Experts of a small language model.
Size: 8 layers, width 320, vocabulary 2048, 110M parameters.
Experts: 160 squared ReLU neurons an expert, 6 picks a token, a softmax router.
Training: a variant of Adam for the experts, 1181M tokens, 4506 steps.
Below are experts of layer 5 (counted from 0) of a mixture-of-experts language model. Rows are named router (the router's row for the expert), up (a neuron's input weights, with its number), down (a neuron's output weights, with its number) and show model dimensions 256-319. Each number is 500 + 25 x the weight over its row's rms, rounded and kept within 0 to 999. Numbers have three digits each.
Before each expert's rows: "comes after" lists some tokens at least twice as common just before its tokens as in all text. This comes from a sample of Wikipedia text that the model never trained on. Tokens count by the router's weight.

# expert 104
comes after: "9", "0", "1", "8", "2", "7"
router:485497504450520486503548472491468543478472521513541494477484481512504516443482505470461499513534497500469518510560521497454521494472510500557536510508442479470499477514502501512505513480530523
up0:444498554477517531476517465494498498463464499492486527532514455483490463470497543493519508523518492520504492495508464461477524481447475455437534484578513489511510517514489491510504502536527484
down0:513481488471516517485469516479496506510481524518467494476485511523514468483451492541448488508524547508476512488516523495495533481518468468488538532489507546458479513499524501488503498504543460
up1:508498562455503494514465517463506481428510524516517496543522478554496472538527462507529530479551484520505489511505504476500504498504469510475549495484508481522519452517491499525490449497478530
down1:505513472458489513502482503486502526509528459493504489478526514483480579512500497464466446495502514481524517517458491504481488450506498505527520520500546496530449519478437549440457528464498486
up2:461518517498484516468526508520500516452530485499556492491520485472538448479493483484536489483522464498510497520518557513486492527517508542512565522501454496492503482505486493460559527530534495
down2:526511495523518543474464501525493475515520519491515453472509517485514489498497523467527459470505489500532482502520484500529506506474483540492505523474472517496523493524469554531532512499476489
up3:512499558566522477520545507521460493486515513517471493518481495481518490492499575518469528523503521474496512503499501493488478512514517543512508491508505470549471525545503462445503491432488483
down3:484494489467515467541519511504499518473495490547521502519492493504493493495547504517509459527520500524473477508483503500469511529500505495518492538510484512494549492502511537473486529467498470
up4:485486499506505522457461477494513509470516486512513483508461471499499512474419528532441529484504487476456505541514517541520481516508563470527537470509495449556455489498489461469498495495495541
down4:517488511509499542518499454481512523548523468499482503496535562448490529514530464481504478537507510530488468486496546502510482481492497582500537493512462566539480528512520509536478444524506483

# expert 111
comes after: " the", " a", " and", " in", " was", " to"
router:462505494483492481483524488493488514454456559506532517512486488555481501469495479490488513506508503478490483531518531508478508522474543494484520511521458493452481453557489510509506501501520496
up0:530472544495481454502488518518484483491466490478518460498538471523508480537511488499491507520537503496485529481518494508502538464516505469493505541523512476505485505544534515506490492507495517
down0:522527507492534476508498493516469471512513476451484486505509552452474531536529520513513497502497526528488487496513423483512485507475480507486540479514486487517472515506520503517510495479489475
up1:549476483508492520453543517478478490508517476497519509523466505521482496503491474487523507501463519474517471488489488482484449539487500522500519527521487498466445477488514509512504502497501514
down1:540450495497549500525503489502487459545479507542491506511526515479523504517502467468465524485524529538494502507509522521523515484483476491515526482467509497500483472490505521513517477509517481
up2:487487480510526494521508522510482513518484514460496501438494489531504499514489484525518513554537475471457396509500469505459469484469517491486510492498476461481490490443470471491505507535497502
down2:532468527507499513525496523516500560509486516506501473458451486539523514541496535498490507527515498530541510467505537466509494486521524513490496476497511499577510477485532487502485489479487491
up3:520491492483531463557510529497504549451525484500464447479546483461481492517502493519519481509510477552522507483533521497462499497502515507520494475496499493543528550524486522521536482492551515
down3:542509468503481510485486500481488477512457491490497532467510487532529484501493480488473476510503496488481504524466458498485521508469530515478487493458516551468476487487532518531505503529471467
up4:513452530490495494490452496458483481522458516501462502480486521500498504527480514479536507460485466472497497495536500502531478451469550523539456503491494504514466511477504477501513468435469473
down4:513519499514512454532480530546486531461491515538483511500486404516541533511497472507501493485522514537544506520495488517531510531526523500468485488541497467515522523513530477455507475470480500

# expert 95
comes after: "0", ".", "1", "2", "9", "3"
router:475516525482470444515508469476512510445480513526516505496504479515504522498486503492484475503525533438509497524542516514473522504485517510521531552529484514486502475510526482469504512483500525
up0:524506508484481518447517456476486517480488495480537518493518507454504520498486464475534521448484505536451485537459536502405508502500535535502497495527471509484484488499500435471490500516519521
down0:537500491502519456500494487460491482453491479474512503508488559525509517487486482533523541515483527529475493483500535476483534466460494506475500465542472508472501483461485508558477520514517517
up1:446480489517469507548479505479494479460474585525503496507488558535499522473495466483502496486497491499480472523496494480476479507489497531507492510490492506481471500473464485495509483476523491
down1:532499493494455494539443489498512492494523534457500473505485519501479530486512483498520513467531464491512490481489491526473496516452497487523437500536495529521496484493557472527478465560496500
up2:511482484463527507474498467478494521490509517485504540502538478492540513480460512506536525502495504513495504503458504522532487507525518509504479531521489567515483522532528535539522467481516480
down2:532481505492508528486511516530514499506496484468475536496511484464461525542535494519514486517504562509507542477487480513465487507499460480524504502458512535461479456500510517505488489492473567
up3:500517472499491520486486508527520490526500491459509475486509483527502528528516506511520521549481450549479524522496492509481506513486506511529494554504490572523499463526519480520538505432482478
down3:439456507504497498464474541513512465519528477502491471478442558488478502491505494508537474497504517535570500492478505513504522558549516497524530471458538532486484409459519513511550470522485515
up4:497554537546527534495526490483481487513521476520464504508519520510510532496520462533496509490574477546531488504498508515539453497484504499495507496486511503511481467480494529490509510483452465
down4:480512493532533559514499459547471498468490498521495499482478525513439538473466455479506488493533515527557531471525542466485475531524468490457511515413460470484478487528507480523510543499482477

# expert 7
comes after: " of", "'", " as", " and", " is", " with"
router:465540527483511505469508491478492509501492533535523533486494503506499502431499462487484527501536524496484449519506504514501500536450528517483492516515476512492517503507512504475504541524509517
up0:510486499531511496470497468503513590497486507467513491562510523518486519483505519486502495533507538506532507514527475527492512450506511541512480490441516521496507521536555495473503509497450526
down0:502481495525449552474536482503517491510505504477492502487506518472534525486500526504485490528532460503532511483536536505449506548482567483503536522495476480486490481501520533540473497537515542
up1:496473498544503482511546498474526475517505457481537508530468498472518513563504484455488509535529469487494471465499492485507499514536486544484524526559521479502474459493465493545495477477516492
down1:501520522483512476501492508466509492511508483549521491501490514521459516509505511499464532497494475482516505483476513524529481484490503527513503526506479527486494523541509508553498487484475470
up2:541466518497471482449451486449540491501452525510509512528470528492482520512517499520472500529473513495466492492463516497511481465502508529513492519448489490512504480498506472496541465536462526
down2:493503500544506508498537534533515540484544499541524491501524511456499529513518524491494461463500526501490531485546499474495496475511543500494506449490502508485454533517509465515486519464513522
up3:526490437468486482519480490491504495483485493477516492518514513502531533462442498519530532471481492509509529543517527503446504531522545482565499493521495523484496517532487507490501530509481532
down3:477501479475530542517472488533479547512552488488481526490496490528500486506490508488500460551461502526527464479478518479508505495499516531493495505469506525519507506484458514471508511532550463
up4:522510436524503509511486445533477511512494496524521516531476501482487488461500504534510513494494480485521446508520549512507470496547498449519436517466483492502515482451484503479500512458488511
down4:511487510527530504475474525516487481507515495543495493508519503517459493519508516479452524501509552470516499491470480480539504469524512545526491506509501525556501458552479501501478471520477539

# expert 78
comes after: " of", " in", "'", ".", "ed", " to"
router:476535541472482480481506472505461506495490532528531513496498467463497506481488482444501498492528506461480473507520496518497496518477518522489492527532482518469497503488492496507525544493526509
up0:498534469503524500457521475510496497488493492480524554520487503502464499467491493519508513507488503493532491518508506521465541508494468498482462484465477504550420508514529491498498508523510453
down0:503446534531482534501519462453489490479526488481496464455512479486477492502512523491526488520489498527486532477504509521487507521456468522497529475541534487497517531475469498481501496530520540
up1:479479526551510519504470466485518499500493479470492497490483514493535496500466534449486509476488501518466516472554504494493508492507498525500521512472516518479470434530449479508560519472457509
down1:500535477570521516534485543503550482463543495521510517467514482492541492473475502509500519531485551489473493465481516454494545490467510520491510525542528494478515488516516547490494496480492497
up2:468499510446564553474487514502501506459518522501508534518453461541514492453489507500510475475528541526491486540500501491519539520528509499512523505457492523525504462466506457497479499535492464
down2:502485481479522530522484456476508501503493479490477510493569536500518500493523494513452511528506495498518451467475489498471489514511497440450473512524551555494488503519505503504484509462542514
up3:559452528498467500501502476494525521518520497468477537505485471523500566477520495498527537464505477470497484506511474485473464508532498488539513512499508464502515463465454468471469501470516495
down3:484503515467493506523477502496489475528513456522473463468525540473475445483486483516477466507460507500529510518489503531500499477499486528483473484478491504509451522476468470508498491492498503
up4:470492500531468491444512503485494500487469482566508483511466499491506559481484473530480494479499488521459498523510504468477494481504460488523493530501504515512463511505495508520509510500505512
down4:522547540450512497486511458537522501532481499527481496489519496460484522490511478499461491483524486472557490497498497526505480529519515498500499517503536536516522502495526504541480496494497498

# expert 5
comes after: " the", "-", " a", " and", ",", " of"
router:460517521482484426467513476483490522469474494497534534533459466493505504464532512486516516485551516492490506531504500510484509532477521494499505539509447490478485504547497509487519506466509522
up0:509535497493557519459527526504526493524482499513449463485482485540538463520509503490497478481501483504456518507501513506501537478493501464485543497499500494502474509490523443508492486499515476
down0:478470513507521481535493500480507531442478494506510489557495483508520508498513521498505518546502501501501512517535501522518515503515535475542442477522488527491506487537480507475552518511481497
up1:537505524508530478483508507490491513526523476534467473429521562461486543502516487493484530524487477510515519472514476482510492483564474504519493484509504519515528452545528486469526499451492514
down1:520495528501473531529513516474552474522498495480522529502468530477517482520508528511506488473487484543499489517455509476511449479485520494535485473452477490469487500483494510433489546531519521
up2:519471476503478523452502490475488490502500473460498468505525511472526456517508525502475482521550495487517481467536489487522457549497463524468495494491464499463512520480536527480494496482480545
down2:539525493464532492488478502468506470450533527494489477505528520466513490461513539502481489564478467520522504493505510504487541493495547479509510495489464531540487518494516477522518490507499539
up3:440552506515520499501473493537463513465457525507503509472487439493495491491486488498492505517536520495530455535519522489493507522492458505536472497516490467494519472468421506490494489501509539
down3:503513477532499456491468493531511508496465482545465488505474497519510465481528543513499532503497489500518510541504534499495517482514498474537501515485516514513522503484499521517517489473497511
up4:499491497524481485452539528458495483518519510489476524480542525551532492477464517467516501466475513470511492520510525517521514515514533520521532538519510535503499510485512478515471480524489494
down4:530502564490477492516497528438469487505527494473518497543516514511472546487502527514506488483532530550522541516481507483525476530501469496495474506495474491516469453498520532498524500524498509

# expert 76
comes after: "ed", " of", " in", " for", "ing", " to"
router:476552521455488477493502474461470529496502501501506523477502467487510478463483505480521506504543480474497482496515493503486526530476531502490498528527488507457479499485519480529525527478551509
up0:538509481470455513496541487440472489480523482485505505487472495494486466496518476528520473527507507468499521516508488484493553497528497469523498507520500527505499516519520490498506473479474483
down0:521513560507536512432484507548513511477486558509493535491514467493494501488505497478466532506455497508472488490514523483477482541483497451494527495525508517502486513505543465523503564475533499
up1:495468534513493553530489494518456503511516493489551509531538523471489527473506448497544488510490506510480432499528440500496487502483486515513534489463488494476542528504549510494515496469536510
down1:486488520495503543458514538488454530479549529511492483500509501485492487499497532506488494504472500566501461488457461471492521500510524502529542510472481526536541549521495488491472490477477516
up2:486515483526489498491515501489464486503448464549495499548501477479496474510527489488510525492501514530520509462527494518494526505527488524515504512528492541532448448499486518557492466442539516
down2:479473540535487546521516478496486432491503500489490483521492506497513512471507465467521471542469511474506488498532515507511486500468511476486491510466541505470504478434495492491468506522557465
up3:531523517490455496498496466498461481490466544513515502536492520480483511497543490531530477490511463525518476521504528545480491492534510449495502475484515471513515475512531468541515475493498507
down3:498539498463496480547480566512542482480518522521463546493519487447494476477469478523511485483519531487490423512543463496523499535537469497521480520525504458478494496527536517523540491512488527
up4:509555473520487494519488490507488495470513478513487515519481476524505516531464470512551503467525444518465521499497508516522507545493507551482525531513465534490518498504508454524509503477477476
down4:466494480510521517489524512491538467536511454493469496502513546481556437483511530486460526461494474508487464520473516499572498487479529469488492534502475509483486506522511491492482498547507532

# expert 79
comes after: " |", "|", ";", ":", ",", " October"
router:477539502480492495472513508470492514450483534509553483526517473511540485492502484454505491514521485482491461528527488522501526509499532483485503539545487491487481465518485516492542506502521532
up0:489470493486509454501544517513508494497478514450496526487509505458503504484489462467497418520466468496468511500495473558462528489515468508459522534496449514509500480517486487523498473473529475
down0:483489497495510496508511499526498503484492525477512473514519454483518498495477503515449509519460451545472500487542501520479519507498498489468508438487498483499493512476492502491527520457467554
up1:508485489508471498503501470481488514489527510557483447504462520481476506485505515499519531472585522516463430515509504499495494536495527465519526453473503470509501533549485495500496526487465526
down1:485491464540558500517506511500515506522539496562476505512474534518483518513521470525481506530477517521502479473470483502497495544556571492536506495494524486497456530533485525530507510512512513
up2:508503471521459509487502501454516510481475519516483512537446507490468494463479473502504503484502543486465479528520465482491507470529502501497496536558502539468524472530461471531466516513532518
down2:489474486458440501507469474544471522535516473554516505438530515493497505479494525487486548468479504514509459507528505482502483538473497467516526494513508496522516497522505531464487480528489540
up3:521536530504480505517537511508516535488496484511475456512508471498510532479494479510491532535517525536507490521482521512445505553496513475479502535508459506493507442512532475485468495521481545
down3:478465446485520468470486506539511482515525521554512499526468507506464547498475524532499514483453513494502491484495510505474475514533445531522510521519512509462479488506495473514464478482504459
up4:496497505518476522513486491499484499493487524510498479460500488477528525515495514501524564474527566473517504483523492492483521490484503457519484470480485476486514472478546481524466483514526489
down4:496545502515523521458530510524498513506499513495560479504514488514488484474511518490513504543478499464482471495487483482511535493514453476457487493538490514505521492501479484502505526511503502

# expert 90
comes after: " ", "2", "1", "0", "3", "5"
router:457505485470486473505517494479499523467481542523522491501476487508501500491495495479501501530524506468509494513517507513453494525491516503544516543500493521499503494510506486486500509486496517
up0:534537509490500484510496476451509516469462516490520452526521491552515491512503494480495471524497465513496487503496502518508505478479523483497474536504497481504472466503474507478511478483502472
down0:522487503469529467518474507442484541508474473509506483466481504488476517521483496479522510463504528483544551522499483501503498461512464428510507510486502542510518484567480483505479453509496531
up1:493536506498469468468486509528459582469476507519492496468487473531479505500489496504494527484498499510517533463494515511536506488499517478503505484527501507471511483510499508465516474478499470
down1:477504503463533490481492466490478543509450535553508473527496466541471494449474458497492474499492498502507454505486483533524508525516539514488520490485499527514489529504523467461508472518502516
up2:499513522548482462534449479503514510492488506514474548528502499498492499477514494475471471486478500522513462482479519485457476525474494523471524473514525551499513506467535540473501506495509492
down2:509511514511493461499497519491501488555511522499470539498537549475524497452489483503506484454500482521476507525506502492517482487490542512488486454491488500479511518490552506515510481484540541
up3:551489484467511522503488487507476520481508494533502495479503514498495460485524489482521526523483444484528474527483495509481454556502508507511475499504515528536477510488545557513505500495488462
down3:499536484498486565477489487569496502492483494512509471518471496471550485502459529496473542494505486542460484511501492470474499470512491473487530500530555505553508501527520498515451477459499501
up4:467549512490530470542538522541496499532501507498480484482475499506508464519482501501514534493494464477524509498516525539487540559493484517437514497503451487510503536537472453503518539529521516
down4:467532509523493527479455509536512492531507474496523531512562466461491498496453475483475515494461506542471512480504499513492476497505509482504518529500531484497509498489504513507471484520496502

# expert 121
comes after: " M", " J", " W", " K", " U", " G"
router:463529510453499470470513495486462523495510531522497508513485501503534466509483518460521492504547508480470487526554501520494500518511513491511518507539453488472512482515514496512494508460497504
up0:473485493474466486558501512508517466509476521436493473472482500505533507526462497513415516512560468518491468530502494512513485513517515487522500477486427491455495469490537556497482551509463503
down0:512476464523542540478488461493496491575496482479492495488460516523504494518541513505513521499487546501494478446507529526490514515500512496539554519464502515505488442501494481485427479513488478
up1:483479517515509514534532466568468486504483506462477536519495520492461481498492486525508509493479480522463465509523492528494495512499567500538504487503503468499495541525532482519495489486510479
down1:498492478464488502458522529521473532546498514543475494482523487514532511526499488506505488514516466506511496498437462527460505527475485480499511473472519507458466489536558421513419457484529479
up2:478527477503472490483500489491501514494510495542521536478540467474511530517498432556479477490517514492505464461511514475512493488505494458471476519501510497505520498566488490509498451485499509
down2:526530498480516501483490501505500464507531490493476519552494543460496503489525525498454474530520533496505467497484495542535511510517501519525433543487520550481491524472482493523523499473538487
up3:470539547488502495534551516482490525480523469497504495484483473512508515519502513525481451488535549493511458498499548539487495543507519497477535507476501452476500512496515488532517575485517533
down3:495477501521489466485488543513510530545494514480520547516453481482524546509520496444469484465497526484528494510476502489504534524480518472504455514496517498521470531549525479529514477499506491
up4:466528497527504492526525502528473501481532449491521479479465485455504525503532480440475446471504527471524515520512490494465514471498526503510446475474512504506528512525524543497484483503523511
down4:527517518504498515485505515522499438509514479462493497461515473521535537491453517464459481488487487523504488505508464473500530522516483493508481493524516521521484535453507500494501529479475502

# expert 107
comes after: " |", " \"", ",", "-", "|", " The"
router:453516499482499473474489471515517524489485500509497507512489474524525503486478513485490521495533490502466472547526485509469491519464559473508506551525466501488480470530491476488540522498483542
up0:533468477517478453514499492444504486510499506501498468486461524512460488503492488473511508496509480478511503501565513478526490496497465494490474523522472506503572519466508529480503458486496509
down0:477489522473497490478550524500517467463497510491506461435486478469505477492519553484540475554488528498484488534495473511512521519452472511493513432515484500475488490509478480517489545511516481
up1:498499542493487468485489509493505550499516516525493465455489471547463504515470499472519507469486528466466509483476509505470453487535472488540516500506463451517533527477475508465520501530500485
down1:487526533539506484522524472518467494517451507459496475514479497526490473487509484481474504535577517517504538473490504510555525549478464530507490496498521504494475475542527507522464502485488505
up2:482515494437527526500489490465509520474479492501473489504524486544501504503467493486506480498494471491468539506478472473498494462548512454523537476475485497497522454450539510462493501497477558
down2:518521489502495510559514477519500425477487499536498538437546488512495494470459518511496459536496492443474506463456499450520494520492503495533533506519452488481485481493472541514523495504512512
up3:518508472466466529503521512494528490523531467496483518483485486506499483532524481493465452503511463490476541511486449475518470469506462484535508501522540490499487474534570460519548516483516467
down3:508511515466504468505526473507534489484533494502469516509490522514471456516476511474478507510477505505478530508487469525534527504533522452476519495516499446505495502543492493512521486546509487
up4:519479481474496412473533506522487495495452452529518520508466497494509501493535480453557479543494488517452526530525498497509483491462490513442501569505480497507484480493482486481482470499517505
down4:508502484475527484465515544500471502499444487488498505503492493472492435519494476493557497491499501514454460510481536530506525468509485481512502530462520489510502502500496530518525500534541499

# expert 16
comes after: " |", " L", "-", ",", ":", " the"
router:456551516466482485467484454477478502460498508499527525496488475505517499488520513471497498501534485496534482524531503492485503518496541501517507528531464484478483493528494519483509509477497559
up0:525473477524527440487493516527507489517482501544493489529479490496501472499495500528518509529486491499491536510521530519526471478448481505480511517475521438495476505471496481489537519515515494
down0:507457478490503506510473489422543457474534487519544502492511501481508496458501510511519464505532498510501484535511496507480515500503533536507485521526481550530520466498473501528480511472452495
up1:510494490527527483467511446497492492506425507478461524526486462453516530477463530518511498509509491495519507528490517489496451527460507518475483502519460551489489514491459450521548480526464482
down1:483474541506498478455526509478530524474489525489519493510501494533487518497535524478501534474536510509531514464514512489493535495511472507464524528532515510471509534488504463540494488530481527
up2:479528543497510507495508483514488505517534493462556490479516490509456488531478481465522439512480511507540566503487491440485464502493471556505519482475506509490469504483464487483472477501471448
down2:481496487498511495507474528515516491485517461556526469539530507512464520505490513491518474470477532465510512504460514478455464519517495471478487495485505500454543503507524450477516514477532466
up3:457509481444484510466482518467537465491481495486541484513487486498488532528533509501482481549499487463468489490548452506507532485489468516524492500511486533517490492512476486514514492510509463
down3:521534539501498462482491504474505496496481533516505516511450488471497461497510470466459510501489464521541506479470505513534477474494501514514508464495469503515498481549504519447479516499490466
up4:494562542483498495512515482516527499507538520506460498465504523520528541477485481514505516493486472493543501479473473481513473502492522476489465515478435483509518449468557476551500524504455504
down4:508469508511475548498524464441502474518489471541506504523498531508448508441470562534512496495493466497491499529481461484504497514482537529519496505562462492512524509497516455466515511545520544

# expert 46
comes after: " ", " m", " (", " M", "–", "m"
router:478496469512554456472484492498487497460506523533492505525451509514501483476504498471501525518566491466450461512583475520469488527470512499508540521517475496484494472530539487492512502511522523
up0:556529498519534525522544492468450516508517487507514549460468536501528495515534492483515501500504490488494474470501490503436501506508499487499491513504526510474505464500510530485468521489474490
down0:511492512506460488539509506472503526468515485486498486509505529498525483498503510544522527488514517515524515522527504537539524484527496486515488514483462489524502515509511528519506431482483461
up1:487520520468448533525569502539458516496515450496499509517483466474523546504512511491530509535470500507512507540529457503471466497508535453535491532525489513493510515481503516508548519544500481
down1:525549513504521489501518503481528498495541510493451508519508503510516479492503523537518518522500493513512470483532461484492505493476525537504502495494493532472476519493475509491525529436515512
up2:497551472449528455481503484525494496514491522506460535533484503494481482515461506513481536510487517506486524514550422481477485572507486512470531526488502518530463509490524493519488545517466485
down2:515568527539513532557515489509492526511521512485509486483522547531497529535509513513495523550473500489510538505516475449493472493523521486510528505544531478497509538484513500527472521498496464
up3:478481527518493476527476517458520508525508509491526475516513493438492472500511463519524460479495476514474491486537544525466512494523498513531511494544462496538505497488482520496533511477539495
down3:475497496529512450550521540502488525494476519472492453488522488496490506536508489444473483498490481501512469472518504498496487488492529559524491443524505475503517462492495484517513480519522503
up4:474495481505543463475496500475540471506513513502563457477509512464493482468543491502511487510475513509527476525534500471516458490531502510484476504497496519516491496525568505549516513539484521
down4:518511488501498513506471560509474503480456521505507496481508520519471566531494504540491470476503511502475457489506519506476528497478467499490509511495498482473480478500519523466520519522522514

# expert 124
comes after: " M", "0", "9", " Al", " C", " al"
router:498521505497524483484499501473499540491495522526490495481452502491516496493507514485504502518517503439452504538558483518499515512505501492528503517507468499485522489507503491520481500497505522
up0:489478576504518500466496491459464480506494507435543534536506510522507498476527471494494468528481525485463506474528483496524527492543480498509540490498468503482507526522492492481504497452515492
down0:479526491528486487506488490497464473537530514512484482537517486514479488520469474476526485511512461517529468493473517508491457440446499513533509478485488481497535527466508497494517531523449503
up1:506501488520550490450462481457519495510466489571467504562487479499486501488504516520468501518490452512484508450475475513444500513507492498471546512512479525535490496479531470499517495513505524
down1:495476547504527479512548481518493488508524501497483500491525545541530468529480471491464531566495562529534505492502501527521490506505539479436492472487512455465464527492496543530495496474509494
up2:518542495555491459500483475462495540509523471542464511469473536516478473517473500451522488517489480454525473495508461481460454534502548502473521509488493517460513506491474491535523510494519524
down2:533465473506501500498491505510466503485483513496515487484530465458489484509549566461522464501495492489474524501502488446493459505515469524473488560490512489531533473553511462499522490512505510
up3:519531449481520484508509440542471500502521487523480514494490555498496484514485469487534485499492560546498492500549532527536497517503483495505455515498495502497483516503506529537510492498513515
down3:516535460484484474506475493477535531521512500514512491533507474481506505483520472513514501490486496512497509475484482500487549498465495481492472502475490512506443527495559547491489492500503489
up4:459533487485453469525484515557490467485498549522520550507526458473518444490496502493510493517547528495506535565529504508534525492481504460512505505529515435489512520484522508514513526503448559
down4:497537502499561498495503503477500505466517516511507511548513504476513528517495474553476491480480504535516467493532508492560496508514452505490500469561496506529495518507469520505456516538515475

# expert 52
comes after: " |", ";", "ac", "0", " R", "."
router:462538498521472459500519453486432520486473511538520497509496504523507503499510531442490504493529466496474498510530502533485521537487534502500486577537474503446492504520517482474534514472546545
up0:520482476491486502499533471502495527488473514518491542497486495496570491488525485496546517479529460484508492520522523531465490509520545536502506460523500501487479476518540528490453504521503500
down0:473452488499491506459551484493543521493476469484486481487497492488471497534492489524537465484502492507543493530511512480501474520524459542454487523501484519475484441501494495512486455516495510
up1:517514471520466497528516515493492473512510475520506491467524506523515482432486497522469462538516458470538516482487471476456485511452546448520519531551511525497449491477523505505519519446464497
down1:477487524487507503517468522513498472487490487532477495527545489466556567460542493563486505494519485458524503495504499468468521472493526490572444493514504530527546495514480506462445498507513472
up2:504504495522528511517499500438473472525503498474509481481525466504491463465527482522454486531529445529563474574516491518493503509495510481490461504496461503524502487461489526489527532492503499
down2:507468467502471508518490495463475501519507494517488516503525524531479496490500501508497539498493503469511485469474497525504478523540529485457449499498427491475449507464518505550525482519495494
up3:467484483415555514485479502490511561515481535452487499474493523504503508490463546445476461490466517484548506557487564491498539490504512462525543544502519488472531460501489462492510525535497463
down3:557493491498528541509504530531452481495518500493519504546506504500523494496481507475513468504487531451489464502498499483441452469527526487490510486502528501482469494508519528496523494476489542
up4:467451499535508519474515508477468493515524530444538508521540522482525450502516500547475469494491501459510490554529511489516464509509483479549477489516505523503478484487519480523484549537484489
down4:514518518550507535498502502480463518522510501501490454515518545530510535498457465473490497457479500518476514506488499536510486508527540524560467502516517504519442486473491504477555509552491488

# expert 26
comes after: " in", " of", " for", " at", "ed", " and"
router:473529526463494506476467481468480507510498515530516526488495485508490488470473485443489508502502499451465454532515482498495505505474537505492508518534487505468479485481508510489530561485523528
up3:484448556457480505545464508510511535474487515471474497486485509511458459493493477496486482484492441481467481485513527548540537545491538485509483486466468516514489491556464505520449489510489497
down3:496532499511484517529491459505558450482495491488504536527473468502466506507497506450538506494516498512548518506490465481495558576501489477549494488467482482503475435520491498500509480528477526
up4:493471428475500501504537479503521518509486518515527495492430501527487543514466502485491502535481508506503512508485483516448459525484502452496508496480479528525501495505532571511499493529527504
down4:539471523506536516498457468468509486513497513475526475457520543463513512479504483479507487505528493525528466476488501519503516505509477505479518517487491497529527485523493510487508475494491491
up5:416502486468489506534501501488492480518517498488539509491518480495503470496524502503468490496487483511494508482524504538542533502532516502495494495489526516523470533520488529526514491527535485
down5:476519498492528518519513488484514492522512528533495556494482478522455489519523517500472499555482518490475527538501496465535458519506516516528501479481506519499502476469507495518494467448486517
up6:545468508501494519548505479487509474476510537503502494494468475466488562444534515529516536471481516463553536475505432462484481507534500519479488516541422459514464463466493546492499497510440530
down6:522477498514504480467448511503501482526449512511529466492498489512476493512470481513486494489539501505521542548493526512517535506556492499479497501516478514488441518476567519500507507483492506
up7:484472530495539508499490490469524496500506487484537456478493521476523510515501485503485493536503497491521497512477507485438487499500479460528494505518463462502521462502512487487491514483510537
down7:463468538500509495495513547529510494495498525524485516491482534526481508474482528520517476439479457523537515510485496496517484486505502494491491510512498458495479456521545519462508506506525521

# expert 68
comes after: " ", "1", "3", "5", "4", "2"
router:466524521487490460507496492489505519464481518536507492477462479523486496471498503507499492510520496461484485515539530514480503502477496517541516528519475527484530510515494472507526515467493528
up0:498512480541519470452514496491510473530460551514531488548461479502528542501510523503492492486481523496481478469545524518502519539517482499478517525510522488479488533557527506554522523527522529
down0:539503444481479506461491500503460522495527474520502544495508522512455468468509516476487489509510549508428504492538528489541507491505553509523481491465518508484515526504518493528496516517450545
up1:491484490519513568451517487488483481489452487497505496516545479521505495504489519472523515531498498501518528529476481479549472478492504468526484495471483494475462519537476541482498530526492515
down1:483509505498497506495519509526541514514497536510511453459489520548479458508521485487530507532529491510475513475477489472521471496469494538524542535535471476508485501515508520536493522471520510
up2:504513528470472503500545508488491511493505490527488520474516511560487533527498477519511477538581507479559508515492509490478500535514495524517484489512514524447526506504483499503496489468517506
down2:468458541512517501559508512480538497527500525478524508527525496502513489531469522510473525450528508539486456467475521518489519529528529503500474515512483452501491459485503449467455508487508485
up3:503541506497501517498506493534497508508477497489515526475496499477532514480518483482476517513556465544518545517501505502492485489495507532503465531515452501433536531538525541450515504558496535
down3:474526471480496503486492518483490517517488507496463476471513504501534514459505515506522535527526478485541539478526513508477514497515496528498501538438470500457505510503504563479552497514477484
up4:483494516480472448461507489523483516502524519527491501465536450510454490523486509471486514453489521527505472463524532471513480516528503473519552530528523510502490524462487497516511500454553490
down4:506460467497469512492495485521492534501509550508523487498520485509501528453513541498553466507512513481473456502497492473532474474514528473480483524522523476497477497467526491448469457477528546